Experts of a small language model: 256 experts in each of 8 layers, a variant of Muon for the experts.
Below are experts of layer 3 (counted from 0) of a mixture-of-experts language model. Rows are named down (a neuron's output weights, with its number) and show model dimensions 0-47. Each number is 128 + 32 x the weight over its row's rms, rounded and kept within 0 to 255. Numbers have three digits each.
Before each expert's rows: a language model's description of what the expert responds to; "comes before" lists some tokens at least twice as common just after its tokens as in all text. This comes from a sample of Wikipedia text that the model never trained on. Tokens count by the router's weight.

# expert 40
It responds to: Digits, percent signs, spaces and invisible marks inside number tables, statistics and geographic coordinates after W or E.
comes before: " |", "%", "1", "0", "3", "4"
down0:141159159181113109156121145098134113152073113163125146147123090136183118147183135127111095114150105155103149173129123188179035126161188161137114
down1:153120116099103101141180087172084083136144155169156130137135120159142160096154107094155089167147068140084121170129090090100193125127101117090153
down2:159105108096166172175100188132118099159154163159131135114141113111081137107102097067105126140122183109127145169149119139119152154090124196110224
down3:100138106110158166138132051139160160140130164152166124129122063114172156160191130147155100158081178103129110179124083176115150066081147106167093
down4:156125162113124120120202097140096050122110108137093093147096173109122156053105133142102119165109158182096117124122149183174114168125185127103129

# expert 19
It responds to: A bare space token before a number, mostly in table cells after a pipe or after since, in, with, such as | 1920 | 1,109.
comes before: "1", "2", "3", " |", "4", "5"
down0:119182107156161081126136179125126159130161104144128156073150098094169131151167130169121165123132168101123133148147116120139141179154177105138154
down1:124116104077063088143108092113073149146169097130156074128103065066122123067106136175118122116059132071079150115170082131172113142156147125162126
down2:110148072097147145162126109117171155154110191085177114148161138125124120138126100110124160135148113149157137169133109092175183190126143110103114
down3:118132090168153182145137119120130091142175102096136142104129157142128095111211093140153131101093113137124128175162106149134141099132186133134217
down4:171144131179167098126131146116100178079137140134121124111148089165089127072096102116091136081139111069136121087150152137180110185178111097154179

# expert 17
It responds to: Third digits of years in birth dates and lists, like 19'8'5, 18'5'0s, plus commas and closing punctuation such as ), and ",.
comes before: "8", "7", "9", "6", "5", "4"
down0:153126142137115151132123117146140165137209144139079102070147148100110158066131098177114125119127114075156165167150127127080105156126152131148163
down1:113117163100178096151122149164091112149082119066058097099151131223128148207116160118123146120161118086090120123187137107132147108159086091136100
down2:120110129154141139131125130113120146175122135139126124051141143138104115139100095095072123103138184082156185197080125142080184189104147125198144
down3:162132111120131095131128180108093150096121145127074146128162136158096096156102090098137088166100112080164111139095139113127188155103176067112154
down4:133098077150170162170046112135142152051101140148149163132139132098153084081147123036145062095160117117163169139125089163144132090117125123082128

# expert 8
It responds to: Middle pieces of foreign names, especially Arabic, Turkish and Romanian (Tun-is-ian, Bor-o-ș), plus zeros inside years and stray UTF-8 bytes.
comes before: "1", "0", "2", "i", "a", "ar"
down0:142107068102179179167129114132115155145121161032133114141105129166163094112088127142095127180093186181125187162129127141111133179133131142119079
down1:141026113158124135113126078157082165128149174119073120126126176166092165146133101148109146122100167144109100143142138092135141177183091043138147
down2:124135130055095173101106098148122128184127111072081140104136181149136122126126106124192177143111058184097161171111091163146145115127123142142138
down3:170209151089107080131107142185053145121070136132127128103077122123122125167101111111132091104112116150177108143168158167169139107152167187132168
down4:096110179119124184149106144116172136170140092133153163142134084131114103131093111103165137116160148142077144137129163113095095139081145164160115

# expert 24
It responds to: Commas and coordinating words separating list items, names, places and clauses, such as Dénia, Spain; labels lists; and, but, &.
comes before: " and", " the", " which", " but", " a", " he"
down0:162095067163158114148186177108116100113122115095156107102119149165204165183138117087148143177199131161126109141147115084093051089123178137117121
down1:141159136106174160163116095127141167088057132180112112090132099133063197145143156133151131147111159103114147125129131193112122154112093187138128
down2:075105140098157047174103170176109125110082155194154159123107075117176111159123145126144114131091103149176115112092125138090143185146192078060155
down3:102097081141087201143115093051123130108146099149132103069096119135114142105129098178140181083080140165108104108135123123129079134128124172145130
down4:128126174152137100195059114128112101155127110098108085131166150088146131122142095155126132128076117115112088120087146136116164145177160163109169

# expert 54
It responds to: Digits and spaces in decimals, coordinates, percentages and table figures, and units like km, mi, million, as in 0.945-8-76.
comes before: "0", "1", "2", " |", "%", "3"
down0:137171089125086204101110102134128145129138177044139131163090156099176128106108116137125098085168167108085132129150158110087123142110157118121113
down1:147135138172129057105129162162110146157187115040125150074094128128125169128190087104126170096093173151170151146096185159114130126100116123139142
down2:106141100139115079103151160155057136120131146128131126154148129152130181154156105106123118129071171077172128081104121145151129193065094167124149
down3:136107133155083067161223130134118069131123152034122156087115151166149172184105087096118098162158148144160161116109114109172131137133167076172129
down4:066102132115112068093077092086088169043150117118170122113108156139113094131110198138159171127140147121169116146159135152117138076117080136158089

# expert 45
It responds to: Endings of Latin taxon names and foreign place or personal names, such as -idae, -ens-is, -ski, -atus, often in species lists.
comes before: " |", "\n", " (", ",", " is", " =\n\n"
down0:129078101147187092133111092134178080100156135124070159083121083089117117120169164144123131093136141085138133118110089048121117115107165146081171
down1:117173129142144130113103154186111188114090165104148095169134098160111167177119144120150150217156122178100132146144156075126149141112149111105085
down2:101157083095121079099134100151089099079111137150106058154162153151150115067100143186110097070123146165124130102163127097059119165167084102124185
down3:085100148145111155106136126125063140123178089168126124104076093121118169107082156147105094164132093087113118146119150173137141151130122119145043
down4:132103106136115083137128062126059159179102092094097139102168105153092138099153181135183085102080124159146119186134114106116110159083127175101145

# expert 58
It responds to: The space token placed before a numeral, in tables after pipes and in prose like January 1949 or SR 951.
comes before: "1", "2", "3", "4", "5", "6"
down0:141122107133133125187126093160135133158182126141161134118156124082094199125121145155105177177121110139134060154087124128141125134089159114037158
down1:092113150117147149147152093129126110096122098149122073156119168149152178176134056069140148113100149108141086121073131143168157096223142135142140
down2:121165104160135143105118095147085099148106108115157111111134175121169136105196157108148117155081137141105060149102108106154091062138093142098173
down3:128124135159145112108157119125127146146121098126127128174109133085104075116128072096115109122037134132082122143112105091119173139125155106056193
down4:121149149082133162175143196129103115164168105154094132091122101118125077094146120196107169124139093192151139157101102127119091162160147137108130

# expert 5
It responds to: Spaces and digits inside wiki tables and sports results, often after pipes or line breaks, plus past-tense endings like -ated, -oted, appointed.
comes before: "1", "2", " |", " -", "3", " by"
down0:151140131120105045146135156075066116118177074124101107072168152099165123096114084109126148093169110131076133103152152131146131144129114139106090
down1:101141149119163070147126084173178095135168206141121140086155121198133152097097139121103117153169176117145136135124140102089112144157140102123126
down2:152111114072097112168120106129152117085193089113088141155167090108199123129184153141093092147103081136088120131074135178192116069133164140118169
down3:141165124090136063130123162123134175125084151122131118083135090172144123098075149181119129114119168163137153147173111094096106166021114146081105
down4:102143125102186146172134071069120125103206108121122177134127120125182156125129137177099097115147210192109095078123086146062112073130091158170150

# expert 44
It responds to: Digits inside years and scores, especially 0, plus proper-name pieces like Brazil, Mexico, Mer-cer, and B-orn at biography openings.
comes before: "%", "0", " |", " (", "\n", ")"
down0:115184160142126165102099148148099138107118090132128089098115135140111161067125115158084107151092159043133182124158099131104142110109052126118141
down1:121149144170081114122168126109102147135143114129198106151081174152107150136083161128160072101087133148176107154120110159103101152077150062041108
down2:152137089106166079103120187121089090192072160111070144116161106146080137150166088113138160126106100078123124201144108120085212133195165119139095
down3:132130098160136122182124089051142126151171093122107139155192107139128080163168134200178150147180147110121105178107181116132115150103100131131112
down4:113137131150113151142116099067200086100097148122074137108100140137087141102138115112140143089098117091124139149129161146099123078119158090152090

# expert 36
It responds to: Word-ending pieces such as a, as, el, ama, ska in place names, surnames and taxa, like Las Veg-as, Elv-as, inv-as-ive, Tsur-um-aki.
comes before: ",", "\n", " (", "a", "i", "ia"
down0:113082131135122164130108161104139097091119155089058167102166109150100134102152137138087154176085154152132150164110093159139149098089135131043148
down1:137176121100087103089167090122169103106167123137095113116142103175109101178163176160117151115199119122133119121128119120183143121104066186120101
down2:101142141072168107082181110137179120210166145132151149076118121167176156163139109165131181149163156184125096128099151152132196165140182168173103
down3:158118127120118116176117090134151141131159175111112077061145115159143163170164138184131168126076145171173095145165130084051117107100172167139135
down4:154123111176093123137147120163109134104192125161096131140085112139106084106118100070088104116144121091151149123116104134134083160079188127145203

# expert 16
It responds to: Word-final suffix pieces, mostly -ed, -ated, -ced, -ing, -ial, closing verbs and adjectives like divorced, armoured, automated, belonged.
comes before: " by", " to", " in", " the", " from", " with"
down0:143139171099102140113152144137129112102153142158113119134119102104166100135168116135113195090125129133145074094110157142163144164140108125149155
down1:108153200130123136098124173139078136121140052145067077142119181118061149091144125092146090123114098145157144110179127114104118087186131110085155
down2:145125190181151154102161130140145114112154128114129204118143128118152100115118100132147195163137142141106123066146141134065123098164144130171099
down3:093106145109102160177123152138125140117106143156107085127173138141095102176106058104147164152083127141176091119126173122094108103096134101090219
down4:114126174078108163178148138120103119118132090145046173138103103154158119110144148177131167170128204130094149131120130137095112110171199129095123

# expert 47
It responds to: Adverb suffixes -ly, -ically, -ively and adverbs also, often, plus byte pieces of Thai, Chinese and Japanese script.
comes before: "1", "2", "0", " than", " known", " as"
down0:107219137091137088094109115141149095154146124131099094152140143136110076149102115165125089118162120167115148089100110179103150190081109129186157
down1:061126122107126141133139099123138182133115067167143121119093113123115160176088177098151120132142109132177168114088123093079125115126147144040067
down2:091153155166083116102092180130119137109113099103125054140119078105137119164096137112162124104133087119135134150115125090111122084136091083115081
down3:120151115110146149102117135182143162140158113060089105128143189076185116071159121063119101157093106103075152161129172113181153152160174154054122
down4:101113150098133207117125048182081090115149104106116166179135106143139185124164111065141085083077152137163103140127099127120146140133099099125100

# expert 37
It responds to: Ordinary nouns right after the, a or his, such as building, place, leader, office, book, study.
comes before: " of", "s", ",", " in", ".", "ing"
down0:100117166147083135089126209129140065096173118103102088144193126112118130060096088133117121138160107124172130094093129114142105067135114121178145
down1:114152126182139172160146111163079143093132184153095131147101097059089192074091172119063165124126102076139136104113122083186145134141135085146146
down2:183151128125185108163173144151110155148128153134158147167084058175065093116081126157074135101140061120151119099106142047114142149134110110131117
down3:108138098145140098099154133100114122054107103098143145080130126189119100132164145097146174165084186114130127137139116141075161096092117162082070
down4:050116124102152111087107083169121158135141083153170148122126177118108123102157142123197126160145143073152153160096114066163160075196053124121093

# expert 50
It responds to: A lone space token before numbers or table cells, as in "1970", "1446", "126 pound", common in lists, citations and tables.
comes before: "1", "2", "3", "4", " |\n", "5"
down0:175117137125097125164092118135148081172108115132117133072091122076105174148154107094093086212167096101181138114090146103189112103123143093122102
down1:047132064193209148104108165137140096098112124121167116175084108129092140159155095102123083121150167107193158088131148136148150113090106101100142
down2:130152155097166117129165183186096140143057171115146172151123167082169084173083104140117168116135127150139123123175126201168117135086095146157126
down3:098111084175151107140089065121089072095094110130138146179126161141167082112128101129098154175089108157127141111063149183088099091090106103175138
down4:104096095125140139139068073129108111149078110149098054209116118147083156163117119123067126151098133150132182143125121098128162133116142160075112

# expert 42
It responds to: Words and marks following numbers, like years, months, ft, °N, %, decimal points, and month names or commas after dates.
comes before: " ", "1", "2", "0", "6", "5"
down0:113145113116134110157171210097122095102106186159204133127156147151160128108091125111163120105101116151095114082204111119115142150160194087139137
down1:135123118087122128101169142131063108102138098120057038134136091138162063096100142154153149151141146100155158114107186116144129085130101129173070
down2:194088134064138103146103133116118134178176130088066122141137107083100137124126098127123129103071143130155123050140123074086171103114178132103131
down3:096183160138134118113097120123073109159161162111126133140147149138142124146115173124064154153118177176156148182140086124130064127113104143124163
down4:142077140168095085076118104174101094133096179125125167119131165089117156113139148092124103122104142100155097139091158187158158083170089063142158